Weights of a small mixture-of-experts language model, trained from scratch on English Wikipedia.
Size: 10 layers, width 384, 140M parameters.
Experts: 8 picks a token, a softmax router.
Training: a variant of Adam for the experts, 9103 steps.
Below are experts of layer 7 (counted from 0) of a mixture-of-experts language model. Rows are named router (the router's row for the expert), up (a neuron's input weights, with its number) and show model dimensions 160-191. Each number is 128 + 32 x the weight over its row's rms, rounded and kept within 0 to 255.
Before each expert's rows: "mostly gets" lists some tokens that are sent to it at least half of the time. This comes from a sample of Wikipedia text that the model never trained on.

# expert 28
mostly gets: " 3.", " et", " ====", " hp", "\".", "1."
router [158 110  91 159 206 149 122 144 151 136  74 132 187  95 149  99 112  99 115 141 150 105 116 100 151 134 173 124 109 170 112 170]
up0 [121 141 152 155 146 115  99 173 151 221 107 128 149 159 112 134 127 165 159 146 162 116 134 112 100 116 114 127  63  90 142 162]
up1 [106  52 144  89 121 119 204 124 125 102 151 106 131  89 111 119 172  86 108 102 129 176 115 141 115 101 168 152 204 131 130 205]
up2 [128  84 136 111 151 123 154 108 147 168 135 118 107 152 172 123 177 101 150  93 131 158 100  90 156 127 129 102 199 110 118  96]
up3 [ 79 124 175 178 112 105 149 106 131 137 200 142 140 123 153 118 150 106 134 112 193 158  50 132  53  93 192 143 195 148 126  71]
up4 [123 148  83  97 133 135 163  81 124 133 139 111 116 122 124 166 112 123 164 137 114 152 138 138 110  94 101  80 132 154 113 134]
up5 [168 155 171 208 159 118 128 169 155 113  63 110 145 126 126 104 118 120  74  84 135 138 129 121 132 105 112 157  97 141 186  70]
up6 [ 99 125 143  35 154 129 122  75  42  76 126 101 130 133 133 132 112 140 119 110 165 149 172 132  89 154  92 120 155 127 134 176]
up7 [128  75 132 145 107 113 102 163 141  45 103 109 151 140 141 142 138 145 102  60 162 108 160 150 144 128 159 180  81 126 158 171]
up8 [ 88  48 173 133 104 143  84 110  72 164  95 186 152 147 114 143 144 157 117 108 124  81 138 129 143 127 113 110 176 130 123 147]
up9 [105 103 119 137 160 164 112 135 122 162 157 168 117 149 149 140 139 184 149 148 137  81  94 165 186 121 106 148  59 117 137 143]
up10 [ 68 144 143 121 128 116 106 134 125 175  93 153 133 125 140 160 160 157 153  76 249 119 191 170 104 123 103 155 126 137  99 144]
up11 [120  83 144 137 168 109 153 132 142 164 187 151 128 122 110 125 128  86 167 166 113 185 150 133 127 154 159 103 148 174 142 163]
up12 [125 129 166  85 164 182 138  87  99 187 129 130 128 115 169 148 143 174 102 118 138 130  77  93 125 111 101 140 147 111 200 111]
up13 [176 104 115  64 118 118 132 138 152  91 126 144 152 106 120 171 138 158 155 155 143  86  84 134 128 111 188 156  89 134 129 140]
up14 [105  96 129 152  62 131 125 119 124  96 107 128 144 109 140 123 144 100 130 144 104 119 153 153 122 112 106 126 105 120 230 188]
up15 [134 116 144 128 146 108 140  88 145 109 126 110 112 103 190 157 149 176 144 160 139  60 123  94 132 102  92 148  87 136 157 127]
up16 [174 122  93 123 113 126 129 118 178 151 155 125 159 157 130 125 150 171 190 123  46  82 133 134 179 129  64 155 218  90 153 157]
up17 [117 112 125 175 126  96 143 128 121 186  71  93 127 139 121  47 119  98  94 128 101 111 156 124 165 105 160 114 168 179 125 130]
up18 [150 111 122 211 109 128 114 149 110 160 176 104 123 102  76 161 144 125 105 145 152 109 126 121 143 173 198  78 105  97  95 130]
up19 [ 96 135 141 168 141  91 157  69 191 166 110 123 144 124 129  90  99 126 125 105 164 203 107 155 113 129  93 130  99 144  84 202]
up20 [151  83 203 154 137 174  88 118 140 121  97 109 136 114 102  88 136  98 107 142 133 131 181 124 116 140 158 110 103 148 142 186]
up21 [ 24  67 157 152 164 144 106 167 109 122 108  99 140 112  84 109 137 166 178  92 187  94 166 160 153 123  93 175  90 143 113 176]
up22 [115 192 116 181 168  99 140 112 114 171 107 155 141 111  92 157  93 141 144 146 132 152 131 131 129 127 117  94 102 151 126 117]
up23 [128 134 189 152  60 130 140 140  98 158  63 130 128 165 178 124 142 193 129 109 161 118 174 148  79 125 135 213 134 130 153 198]
up24 [149  98 164 117 137 126 174 113 133  51 146 150 129 137 168 131 138 111 175  54 195 194 119  81 158  82 183 118 156 190 130 136]
up25 [ 95  68 104 175 171 134 148 106 165 153 130 142 123 101 107 130 140 129 147 125 190 137  97 144 103 170 149 131 101 128 150 169]
up26 [136 151  84 134 177  51 158  81  87 101 105 120 123 139 131 114 123 111 117 126 160 159  54  62 151 129 101 119 130 109 106 122]
up27 [115 100 155 136 112  96  91  46 126  86  87 136 148 119 102 106 122 139 155 115 155 151 151 163  93 188  96 161  89 125 147 146]
up28 [ 72  28 113  91 125 172 139 168 126  91 171 201 144 111 119 145 147 156 106 136 131  96  88 113 150  92 188 186  66 130 120 113]
up29 [166 188 154 151 155 103 158 136  36 122 161 160 152 121 155 146 128 129 115 147 134 139 114 103 106 136 192  92 132 158 116 118]
up30 [151 156  79 157 130 105  93  73 106 108 202 210 124 121 160  84 111 108 114 164 118 138 125 157  89 138 149 115  94 171  78 183]
up31 [187 128  66 174 126 143 110 109 136  99 157 139 135  76 102 154 147 145 161 138 125 155 136 142 142 113 109 122 168 189 125 120]
up32 [ 93 119  74 139 145 142 126  89 118 180 125  76 137  99 142 138 117 135 163 176 104 156  72 108 136 146 138 134 105 137 163  93]
up33 [151 148  79 131 130 100 166 156 110 176 158 145 120 161 185  85 147 109  92 169 103 160 122  81  92  88 139  92 142 105 136  75]
up34 [118 130 116 144 101 180  83 136 115 170 133 100 153 136  29  97 126 116 153 200  66 113 158 131 135 135 206 123  82 136 133 136]
up35 [ 88 154 108 134 136 213 101 206 117 141  88 113 148 133  84 145  94 146 156 152  60  96 146 152 107  97 132 142  93 117 195  76]
up36 [108 125 103 108  92 150 129 110 147 134 129 117 154 143 155 100 119 104 184 103  98  85 152 159 127 131  95 149  88 129 199 145]
up37 [111  44 141 145 150 149 121 121 168 130 145 124 122  95  83 147 148 108 168 122 130 122 115 117 155 179 137 152 131 181 127 154]
up38 [117  92 150 116  60  59 133  95 114 123  65 165 125 116 158 125 146 146 125 101 131 120 105 112 147 114 114 131 113  66 112 192]
up39 [129  77 118 145 142 184 117 101 131 101 153 175 124 163 150 158 105 123 157  84 103 110  93 226 151  84 127 123 152  88 175  79]
up40 [124 146 107  92 148 135 117 108 146 149 131 130 118  93  75 148 159 140 163 144 171 131 152 178 109 150 120 148 143 117 112 121]
up41 [158 118 110  97 102 102 157 138 110 173  90 142 102 119 125 156 170 113  42 156 102 103 111 184 131  68 115 106 197 187 188 136]
up42 [ 95  76 181 151 150 143  79 169  91 142  65  85 130 146 123 129 125  89 146 114 173 140 104 152 133 148 157 147 100 185 160 149]
up43 [134 130 148  89  89  92 135 124 163 167  88 150 150 153 172 129 114 154 139 124 115 165  80  91 114 141 128 125 140 117 142 167]
up44 [ 77 117 113 160  19 163 128  99 169 102 125 143 137 150 154  85 112 118 112 152 130 111 165 209 146 146 115 161 133  90 132 136]
up45 [136  87 177 125  81 198 160 126 149 116 116 128 128 158 121 131 164 181 133 110 115  61 140  67 109 151 236 161 117 105 108 151]
up46 [162  82 146 127  29 124 161 145 130 130  92 160 131 113 144 176 134 119 117 112 105 105  90 127 153 189 101 113 177 111 202 189]
up47 [114 147 122  95 139 182 109 136 126 115 165 139 146 136 125 101 131 124 201  68 160 107 121 187 117  97  96 112 123 147 152  63]
up48 [184 170 106 173  67 172 110 154 119 157 141 141 151 130 120 133 141 128 120 169 104 111 149 115 115 162 179 169 139 135 225 110]
up49 [108 177 154 204 116 125  90 147 142 118  94 122 130 141  80  89 114 117 116 134 136 141 168 133 178 118 170  63 116 145 127  60]
up50 [181 164  71 168 139 103 128 156 150 161 167  78 128 109 137 126 143 116 153 184 140 122 184 127 127 137 145 134  78 188 148 110]
up51 [100 148 153  86 128  98 124 120 127 119  72 113 118 153 116 165 156 129 155  13  96 144 129  95 149  82  96 108 153 122 146 166]
up52 [ 65 127 163 123 111 110 110 112 181 144  49 122 135  76 114  93  96  93 150 140 117 120 155 141 149  90 109 128 104  91 142 124]
up53 [140 124  76 118  95 157 118 171 112 127 142 136 153 139 142 119 141 177 170 102 126 167 137 131 111  77 129 190 130 120 144  52]
up54 [102 142  92 151 136 108 135  98  99  94 156 142 153  99 119 110 167 221 126 115 151 113 150 113 128 192 135 131 100 189  97 158]
up55 [128 111 132 112 137  81 149 123 117  79 175 118 149  92 134 123 117  90 124 108 167 173 111 127 102 166 121 129  85 144 146 150]
up56 [174 108  77 126 106 181 132 153 143  84 133 109 145  71 112 128 140 113 117 153 133 145 149  99 162 148 143 162 165 203 106 149]
up57 [181 179 113 147 123 107 142 119 102 113 146 100 130 129 154 126  86  93 157 122 139 142 122 156 109  90 114  85 138 147 118  86]
up58 [119 147 108 115 137 138 108 132 119 116 156 131 138 101 142 143 120 136  69 121 140 174 157 148 156 126 185 122  87 133 205 134]
up59 [ 97 153 174 162 136 144 141 120 148 172 124 172 149 116 171 162 138 124 198 136 111  92 163 133  77 149 170 128  89 133 150 142]
up60 [ 84 133 121  99 129 137 145 169 117 186 151 137 186 177 132 124 144 154 206  87 169 136  98 143 150 140  93 139  97 179 147 129]
up61 [ 93 114 198 189 165  94 119 152  97 116  56 113 144 106 114 110 125 140  88  88 158 133 108 168 141 162 163 145 155 160 154 137]
up62 [152 153  97  99 159 184 184 129  85 118 163  97 160 107 154 139 135 213 156 193  95 108 126 106 151 169 115  73 159 151 118 103]
up63 [208 121  78 109  89 114 167 101  99  80 172 138 152 111 140 105 120 122 172 195 137 134 122 125 117 157 121 158 117 151 115 116]
up64 [150 140 129 108 113  99 122 133 158 115 116  88 168 116 151 114 159 142  76 157 164 159 125 114 133 123  84 114 154 122 152  99]
up65 [121 103 114 125 148 194  89 146 120 120 109 142 127 130 115 132 117 134 134 157 156  96 110 150 127 106 143 117  85 128 146 202]
up66 [141 130 152 155 138  89  74 131 129 100  81 122 134  84  80 144 148 130 102  79 164  71 134 147 189  62 104 149  64 133 157 146]

# expert 123
mostly gets: " Starring", "1;", "Species", " Release", " |", " highway"
router [106 113 100 148 137 132 183  98  92 114 106 140 173  91 139 112 144 125 114 147 154 124  89  96 121 132 151 137  52 208 125 140]
up0 [118  79 127 187 114 108 117  95 208 107 130 138 148 104  98 144 176 117 150  86 155 140 101 132  88  91  90 107 129 106  62 147]
up1 [100 121 123 142 124 147 148  87 155 141  71 114 155 108  69 168  70 102 131 116 119 102  95  51 109 167 165 117 137 151 195 119]
up2 [105 146 146 140 169 125 128 142 138 156  98 128 124 154 208 132  73 122 118 143 130 142 143 101 125 136 156  92 159 106  29 149]
up3 [ 87  56  92  82 165 128 127  82 132 123 137  98 149 121 153 147 100 198 177 199 136 124 111 120 142 151 139 152  87  88  99 194]
up4 [172 157  94  90  87 102 163  96 118 145 118 126 144 132 112 145 105  57 230 140 121 147 102 110 114 132 124 124 109  95 160  95]
up5 [158 164 148 115 127 119 177  89 119 136 138 131 138 156 144 144 164  73 129 133 209 149 122 114 147 208 121 135 125  71 158 153]
up6 [114 143 170 111 100 117 116  95 109 127 146 126 155  85 131 105 117  93  79 174 113 168 153 157 105  77 136 106 138 176 173 185]
up7 [124 125 136 119 108  98 119 154 133 158 144 180 137 137 186 142 121 170  99 125 192  89 106 118 125 132 191 187 112 135 147 161]
up8 [151 135 125 136 138  96 132 183  99 117 128  98 126 173 104 114 174 172 177 127 134 127 129 138 136 175 115 159 119 121 184 150]
up9 [107  71  22 122  99 190 210 187 127 103 179 101 119 165  85  98 152 112 164  95 131 126 105 136 163 113 193 112 181 165 189 121]
up10 [122  56 110  83 103 126 118 106 144 100 134 119 145 140  51 123 123 112  85 162 118 107  88 151  91 124 175 169 144 130 152 144]
up11 [123  83 102  80  80  88 123  91 177 181  87 106 124  88 104  79 108 140  98 184 149 181 114 119 135 135  87 132 121 129 123 208]
up12 [118 128 132 155 155  95 124 183  94 148  81  70 118 172 165  80 162 162 194 182 156 106 146 108 165 140 100  89  98 119 116 187]
up13 [132 157  74 122 198 190 108 122 154  71 144 114 144 104 116 127 127 129 194 163 117 139 128 121 105 118 163  93  98 170  72  81]
up14 [119  89 104  85 128 129 104 131 162 174  99  93 118 114 121 137  78 139 136 109 177 146 134 133 125 124 143  77 173  97 169 104]
up15 [181 126 120 188 134 192 124 136 125 148 133 142 123 108 185 147 206 133  84 154 172 128  80 142 136 181  87 181 144  74 111 158]
up16 [129 166 145  99 205  97 174  97  80 105 112 125 143 143 132 146 163 118  96  91 142 135 101 108 158 104  89 110 141 118 112 155]
up17 [129 121 101 113 151 126 223 103 118 179 126  93 136 174 172 159 168 133 109 151 160 139  68 161 134  66 120 137 150 130 168 138]
up18 [111 168 102 125 112 157 149  97 113 120 163 148 178 123  96 105 136 117 159 202 147 183 140 135 120  99 120 138 172  80 123 115]
up19 [132 112 136 160  72 176 122 121 193 105  85  97 117 152 201 140 153 123 136 145 109  97 147 129 112 125 138 119 132  94 127 174]
up20 [ 69 124 122 104 138 107  77  80 153 143 163 161 133 100 140 163 193 109 134 150 154 137  98 188 184 143  86 167 130  74 188 171]
up21 [169  83 108 118 135 116 128 114  94 139 129 135 134 103 171 132  82  81 140 164  93 208 126 117 130 149 125 168 126 118  97 136]
up22 [126 165  94 170 126 114 152  75 135 109 125 131 154 118 130 144 126 179 121 135 121 152 164 182 133 119 129 110 123 156 121 170]
up23 [ 93 145 115 106 138 173 148 110 186 147 110 165 148 151 197 134 111 122  76  86 154  90 132 128 126 116 157 169 139  58 124 146]
up24 [ 84 126  51 124 151 129 123 148 151 126 162  83 142 113  93  98 148 104 101 134 152 174 139 154 145 117 106 111 167 138 105 135]
up25 [115  83 116  82  80 108 115 137 137 170 107 184 129 160  86  92 141 144 116 131  84 102 115 134 152  94 141 138 119 136 147 144]
up26 [122 151  97 104 149 109  93 119 148 176 156 145 135 122  89 100 137 117 155 146  86 195 133 134 123 142 150 105 121 140 140 181]
up27 [ 94 101 154 105 143 111  67 120 142 113 134 120 138  88 142 114 146 150  65  83 110 143 112 158 167 161  80 100 156 125 123 104]
up28 [124 137 126 144 179 187 103  94 119 101 149 133 143 130  82 165 143 140 105 108 190 147 130 165 103  98 126  74 147 145 140 136]
up29 [125 104  76 123 173 135 162 108 106 174  85  94 133 109 169 174 152 151 148 163 130 177 125 108 109 150  91 152 116  74 124 107]
up30 [ 98 167 140 108  91 128  85 134 157 116 107 108 124  84 105 119  51 101 107 150 130 143 149 118 126  88 105 111  78 109 122 144]
up31 [153 156 148 173 106 142 100 158 105 111 134 135 126  86  80 152  81  98 156 120  86 169 165 110 156  64 174  77 107 122 156 192]
up32 [181 161 139 135 200 114 137 153 115  81 109 142 148 112 177 150 222 131 138 128 178 159  98 127 116 123 117 117 133 169 115 196]
up33 [147 151 159 102 140  77 147 117  95  73 110 120 125 107  69 137  61  84 157 184 154 140 119  81 110 123 111  17 102 142 139 163]
up34 [129 176 171 170 145 124 129  77  72 122 101 126 152  91 173  97  89 151 138 129 164 127 115 124 126 134 149 193 116  96 204 150]
up35 [ 86 158 118 110 126 102 114 133 146 137 106 112 129 149  90 154  91 123 196 114 120 118 172 115 142 221 136 175 122 137 150 110]
up36 [145 170  99 153 138 117 155  94 117 179 105  93 139 174 148 153 133 148 120  96 128 128 126 148 103 141 129 154 123 165 120 143]
up37 [100  83 139 167 128 159 147 128 153 103 138  61 146 123 154 130  99 109  89 140 117 108 132 129 132 118  87  88 141 133 131 135]
up38 [ 89 188 124  88 173 208  94 136 127 186 120  74 136 140 210 109  76 102 131 132 137 146 167 133  89 163 152 160 178 141 149  39]
up39 [152 118 134 144 117 129 152 100 158  93 147 112 126 156 159 153 138 166 118 126 133 112 101 193 163  87 107 127 129  68 136 229]
up40 [121  96 103 120  85 102 121 194 106 141 151 169 136 200 147 149 138 166 158 175 107 137 109 133 144 135 223 134 119  69 178 147]
up41 [ 53 112 109  97 154 127 104 108 111 107 142  63 146 147 177 175 129 169 144 121 165 136 117  98 132 208 105 152 133 142 119 132]
up42 [ 72 178  69 116 147 157 113 166 114 122 126 112 148  81 145 104 101 151 130 206 122 162  74 184 149 148  81 124  81  33 117 165]
up43 [ 87 133  72  72 174 143 131 128 172 166  85 156 134  75 148 139 159 190 112 115 127 145 152 188 118 132 125 138 135 113  64 133]
up44 [152  77 100 145 128 139 160  69 131  94 164  93 138 183 206 147 101 105 136 126 168  94  76 133 144 107 123  62 151 112 157 168]
up45 [161 171  54 152 158 170  98 107 144 166  81 116 135 121 174 136 147 127 132 148 148 159 147  83 126 173 115 140 133  87 110  70]
up46 [104 111 123  94 107 177 124  78 110 176  83 101 148  61 156 209 129 101 148 198 116 173 164 142 124 182 110 102  93 129 172 120]
up47 [104  74 120  77 124 104 180 143  97  88 158  96 163 178 121 109 141 147 191 137 149 133 120  67 106 113 177 150 125 109 146  92]
up48 [ 99 135  65 143 111 116 118 118 168 130 101 119 133 110 180 155 166 179  70 180 119 154 112  90 129 167 116 148 140 111 141 200]
up49 [ 86 126  74  74 137 147 161 148 153 142  73 121 151  64 143 122 122  95 117 124 110  98 146 131 182  99 158 104 149 137 112 152]
up50 [126 137 104 124 140 126 123  55 154 104 148 112 127 106 149 142 128 155 120  82  80 142 127 122 138 102 143 100 103 112 115 154]
up51 [114 161 145 125 171 148 141  72 117  86 113  88 148 133 223 143 199  98 108 113 158 140 121 187 152 142  95  88 186 119 136 137]
up52 [147 129 156 155 144 152 110 161 153 126 133  98 125 130  46 181 158 128 131 132 140 151 151 148 132 122 111  68 155 118  97 230]
up53 [162 148 116 141 105 111 126 105 116 142 150 135 152  60 153 133 168 141 143  84  89  86 130 118 105 137 167 126 120 140 143 157]
up54 [143 156 183 108 121 100 113 117 113 144 122 144 140  98 169 187 125  95 147 110 188  97 109  95 106 146 152  78 147 131 148 168]
up55 [131  98 137 139 168 115 145  86 110 167 150 175 126 173 119 123  72 169  99 125 173 230 122 107 109 111 160 133 117 129 108 103]
up56 [121 137 152 130 109 101 138 115 150 144  57 159 147 171 182 101 144 159 144 187 157 148  81 143 102  98 118 136 121 107 157 205]
up57 [160 137 178 114 135 122 128 141 154 153 107  67 128 110  92 130 149 165 115 145 171 161 120  93  70 112 130 128 121 122 234 174]
up58 [ 89 122 119 123 111 119 123 110 112 110 134 132 160  91 125 117  82 100 108 176  99 160 156 143 128 114 117 108 161 186 161 146]
up59 [117 148 101 109 147  94 140  99 137 118 118 119 149  91 133 115 102 139 104 124 136 156 164 140 150  49 154  60 143 178 125 170]
up60 [144 104 112 126 138  98 122 141  92 115 135 141 126  85 134  84 145 166 106 164 136 177  82 170 145 154 122 117 132 128 111 121]
up61 [104 165 156  96 150  93 202  99  61 162 172 137 147 135 145 120 105 120 130 171 138 152  76  96 114  77 167 148 150 146 132 142]
up62 [154 160 168 144 144 144 189  93 147 117 101 135 143 140 162  96 102 126 121 108 183 106 113  86 150 159 125  95 108 117 215 148]
up63 [ 81 133 148 132  72 129 188 114  68 197  66 120 143 163 145 128 140  75 118 126 132 104 123 146 135  97 123 129 102 139 166 142]
up64 [ 99 165 198  92 129 116 121  81  50 101  89 100 134 105 197 166 175  73 165 102 135 112 128 169 150 115 130 142  91 148 177 154]
up65 [ 96  81 154 143 104 131 101 116 146 129 146 142 125 139  88 111 144 159  98 127 124 176  78  77 129 172 156 122 122 118 148 103]
up66 [152 119 118 168 104 105 135 153 126 128 123 124 143 164 100 136  91 122  70 113  80 144 147  93 109 133 138 112 116 180 212 146]

# expert 20
mostly gets: " Clade", "---|---|---|---|", " 0;", " 2010.", " 2009.", " 1;"
router [149 125 121 122 107 138 177  96 145 122 124 122 203 149  79 115 162 121  77 152 158 100  75  93 151 118 138 121  70 174 118 165]
up0 [130 120 160  81  87 146 116  97 168 158 208 168 120 159 128 132 181 120 180 172 118 157 126 105 154 149  91 144 139 102 160 146]
up1 [118 121  81  87  99 215 157 100 103 155 112 152 129  81 173 189 180 116 105 168  72 127  93 112 152  98 135 101 110 143 167 140]
up2 [100 138 141  89  63 131 160 149 120 147 101 108 141 143 101 104 128 163  92 178  97 109 110 133 172 144 148  87 113 113 199 151]
up3 [155 197  88 103 131 134 169  89 101  75 152 153 142 152 125 138 122 134  60 157  63  87 131 100  79 109 147 137 140 112  98 109]
up4 [ 75 153 100  93 130 159 163 159 121 132  77 132 142 148 104  74 138 117 113 162  82  39 114 134 130 139 135 117 124 125 152 126]
up5 [121  92 108 105 120  94 107 104 107 149 146 147 159 104 135 118 105  81 178 102 121 165 163 112 134  92 190 121 203 158 106 132]
up6 [165 178 147 167 180  99 144 116  76 114 140 143 140  94 109 140 116 170 122 155 223 155 112 185 147 164  78 136 115 118  77  82]
up7 [ 81 151  65  86  73 174 149  65 111 129 109 130 148 194 120 143 145 107 118 156 165 140  79 135 110 132 161 155 163 103 142 182]
up8 [123 105  69 164  91  81 104  96 127 124  74  87 153 130 179 157  97 143 162 138 117 129  66 175 124 148 156 134 151 176 197 161]
up9 [133 119  86  98 118 175 127 179 210 205 156 101 123 115  85 111 114 151  91 158  68 113 143 124 120 160 183 199  91 160  99 123]
up10 [154  85 151 108 185 194 163 137 121  95  87 101 138 164  96 112 183 123  89 143 103 133 113 109 131 162 141  49 146 154 185 165]
up11 [ 86  76 106 180 156 114 119 129 171 173 139 116 117 129  77 103 114  97 117  98  64  99 135  91 145 103 165 160  97 168 135 132]
up12 [148 154  80 113 111 147 149  45 166  95 139 155 142 106 144 151 161 190  81 130 140 128 133 134 112 118 130 118 164 122 129  93]
up13 [ 32 162 118 116 113 186  40  82 145 132 138 121 153 114 143 156 148  70 118 166  64 108 120 118 183  86 119 136 140 120 118 164]
up14 [181  83 119 181 126 172 144 134 164 115 138 190 145 129 177 111 141 151 127 108 119 142 133   4 175  95 180 102  86 190 109 156]
up15 [119 146 130  99  92 126 148 103 114 142 105 117 149 129 119 133 123 136 112  84 151 151  97 165 122 132  82 146 156 154 139 149]
up16 [114 147 139  41  93 160 121 152 115 151 109 152 144 153 116 139 120 117 107 175 108  64  89 182 214 135 174  96  91  56 218 183]
up17 [155 122 106 156 147 136 163 132 123 141 123 154 142 121  77 129 132 113 136 191 129 131 137 133 160 203  98  51 114 147 152 164]
up18 [121 102 106 196  81  95 137 143 176 111  98  91 169 110 179 136 148 174 138 100 121 129 100 112 153 124 140 147 150 148 172 136]
up19 [148  76 149 104 129 109 112 134 168 109 174 113 140 163 111 156 138 144 135 125 156 124 131 113 119 134 139  91 125 121 181 158]
up20 [165 104 108 155 112 109 126 181 120  93 101 151 142  61 133 111 187 126 110 151 126 158 130 132 117  92 162 124  96 149 160 161]
up21 [130 125 140 195 102  92 156 133 135 152 123 119 148 121 135 134 171 136 173 140 137 146 110  91 118 121 123 130  84 224 199 165]
up22 [124 137 147 106  70  90 130  77 122 131  81 129 148 150 159  94 159  94 117 142 141  99  72 137 141 115 139 106 109 133 154 145]
up23 [130 142 166 131 165 113 143  69  78 113 130 130 141  46  98 151  85 168 159 160 150 120 111 166 123 121  79 147 100  77  86 121]
up24 [125 151  89 107 191 134 152 120 142 140  89 151 138 173  95 106 125 166 108 148 147  98 104 166 174 164 147  98 156 116 117 104]
up25 [102 118 114 109  76 122 151  91  67 112 162 130 151 144  92  90 126 116  92 158 158 125 141 146  95 132 123 192 148 101 131 165]
up26 [101 152 127 140 175 131 129 125  81 108 176 143 134  74 168 155 122 150 125 131 141 120 111 198  96 103 155 129 128 100 130 178]
up27 [173  57  67 107  99  82 127 112  74 118 125 104 154 152 163 139 173 109 111 161 150 133 101  92 119 132 167 145  79 214 112 132]
up28 [ 95 149 110 138 111 116 118  91 153  73 173 143 125 132 179 123 157 145 157 124 163 119 119 159  92 110 161  62 150 128 112  96]
up29 [124 121 113 156 174 140  86 114 140 129 119 104 212 101 117 126 118 122 105 125 228 154 125 149 217 132 217 147 156 113 160 191]
up30 [140 100 134 112 128 140 125 128 135 133 134 193 147 139 141 156  81 120 150 177 143  54 127 159 169 162 197 119 129 100 119 152]
up31 [100 131 147 153 161 177 120 150 131 137  88 149 162 129  23 141  93 104 119 155 102 125 108  37 176 144 180 117  83 120 132 178]
up32 [ 74  71 146  48 116 113 152 116 146 194 117 186 132  98 142 143 176 117 169 141 135 117 144 206 214 131 133 147 147 106 153 152]
up33 [163  43  78 101 148 140 123 104 149 116 122 138 156 140 174 147 191 136 112 124 125 156  76 128 161 123 162  65 114 144 157 162]
up34 [143  71 110 187  87 140 131 165 108 100 103 163 146 137 170 126 119 130 117 136  87 111 133 114 147  88 149 137  79 166 148 156]
up35 [116 105 100 131 146 104 120 155 141 104  86 134 127  96 126 172 175 150 110 149 136 199 128 116 159  78 121 124 197 119  95 120]
up36 [136  52 125 174 106 122 140 227 194 143  94  81 150 138 157 109 132 154 131 127 154 150 162  39 115 151 174  87 120 166 106 120]
up37 [113  75 106  92  90 176 158 109 161 146 135 154 139 133 150 155 225 135 164 203  90 171 116 128 100 105 202 145 115  97 151 152]
up38 [125 124  41 174 143 115 139 169 159 128 165 153 119 111 137  96  92  90 116  83 102 135 152  72 128 129 203 148 129 160 125 128]
up39 [ 81 111 114  96 105 109 144 129 159 143  91  75 142 176 146 111 144 233  87 145 139 119 106 127 121 140 148  84 139 133 178 108]
up40 [120  90  84 123 117 111 156 118 114 140 137 124 111 112 135 129 134 143 125 121 136 138 192 107  95 106 150 152 163 120 132 136]
up41 [127 114 137 140  97  89 129 123 101 118 136 120 123  64 111 125  96  74 154  84  69 121 166  93 130 146 115 111 115 155 151 173]
up42 [137 122 102 154 119 100  80  90 132  84  85  85 159  95 131  72 141  50 164 154 109 106 145 142 115 162 131 178 175 126  88 113]
up43 [137  94 108  73 137 127 153 146 173 123 193 125 158  72 163 113 131 170 130 145 161 171 129 112 118 137  89 123 133 103 161  95]
up44 [216 123 116  80 149 112 135 104 111 159  92 181 127 107 121 152 207 179  96 182 131 138 137 183 176 106 135  91 118 102 175 162]
up45 [124  95 142 138 133 129 125 144 141 152 160  71 148 138 153 109 136 127 116 131 159 135 109 100 163 151 150 168 140 113 109 183]
up46 [178 118 146  94 164  62  81 110  99 124 125 124 150  95 110 118 114 123  83 156 144 154 146 147 142 143 109 128 109 124 130 132]
up47 [117 122  42 176  89 125 128 143 129 120 133 177 133 122  81 133 172 143 201  85 103 135 170 130 130 163 223 137 134 187 132 118]
up48 [169 187 159 102 146  59 140 103  75 123 121 108 149 112 100 162  81 138 124 100 105 173 159 151 149 147 106 147 118 124 107 181]
up49 [106  58 101 180  76 150 142 179 106 117 140 158 124 141 103 133 122 148 204 112 149 142 148 209 141 141 171  82  89 185 102 157]
up50 [157  94  93 126 131 164 121  93 137 106 128 187 142 144 140 147 228 164 128 136 116 106 112  97 155 169 153  53 135 102 136 160]
up51 [139  91  97 213  82  86 111 140 151  88 139 139 156 136 136 117 204 168 122 131 115 133 114 106 165  82 133 152 128 155 104 154]
up52 [ 92 142 125 123 129  98 120  63 106 166 151 196 142 140 118 134 115  82 157 159 121 109 127 165 159 157 168 147 135  90 133 216]
up53 [125 195 124  45 123 154  99  97 123 155  78 143 155  97 149 143 102 139 121 170 112  85  74 158 134 112 148 139 115 128 143 198]
up54 [156 173  89 106  85 168 105 136 170 115  87 160 143 106 144 157 113 141 134 155 103 125 104 166 206 118 170 144 124 151 121 129]
up55 [104 109 105 123 137 164 123 134 137 144 126 124 138 153 114 147 158 156 118 200 127 136 131 127 126 120 140  92  94 101 217 113]
up56 [ 89 157 110 127 132 153 121  79 133 131  99 130 151 124 139 118 157 154 116  83  70 136 108 174  92 124 138 119  96 168 142 149]
up57 [ 93  93 114 133 115 141  86 150 150 100 115 154 150 117 160 193 148 107 127  92 143  84  92 140 164 130 119  99 136 145 163 200]
up58 [110 167 143 128 139 145 127 120 132 117 195 118 151 149 156 130 121 219 145 112 112 160 116 102  77 128 112 144 112 126 128 167]
up59 [164  76 106 171 137 108 155 152 134 163 143  74 149 143 158 131 149 147 138 118 114 150 116  57 117 128 190  78 145 154  73 156]
up60 [141 152 102 146  97 100 177 101 138 124 134 133 167 151 131 131 141 188  76 155 141  96  99  91  83 133  95 154 154  83 123 147]
up61 [128  50 113 132 116 141 123 140 171  88 119  35 154 155 221 111  87 149 137 115 162 122 141  75  71 114 164 143 122 177  83 143]
up62 [127 162  45 105 150 159 109 119 196 114  75 115 142 120 192 173 122 132 107 131  95 145 132 170 131 115 105 160 163  81 157 149]
up63 [141 135  88 156 109 163 182 170 144 132  71 145 138  96 136 167 242 158 137 108 126 138 102  84 176  76 115  90 112 112 155 150]
up64 [125  68 146 157 133  87 103 162 196 125 120  63 158 169 159 125 113 102 102 107 161 161 177  96 118 172 202 125 131 205 120 171]
up65 [182 125  95 117  95 139 179 124 128 170 120 211 135 154 136 117 108 112 122  95 130 173 124 135 133 136 155 158 108 138 146 153]
up66 [182  88 139 125 157 164 121  88 115 132  91 151 138 170 170 145 185 124 106 124  97 152  95  59 132 147 175  50 126 136 102 151]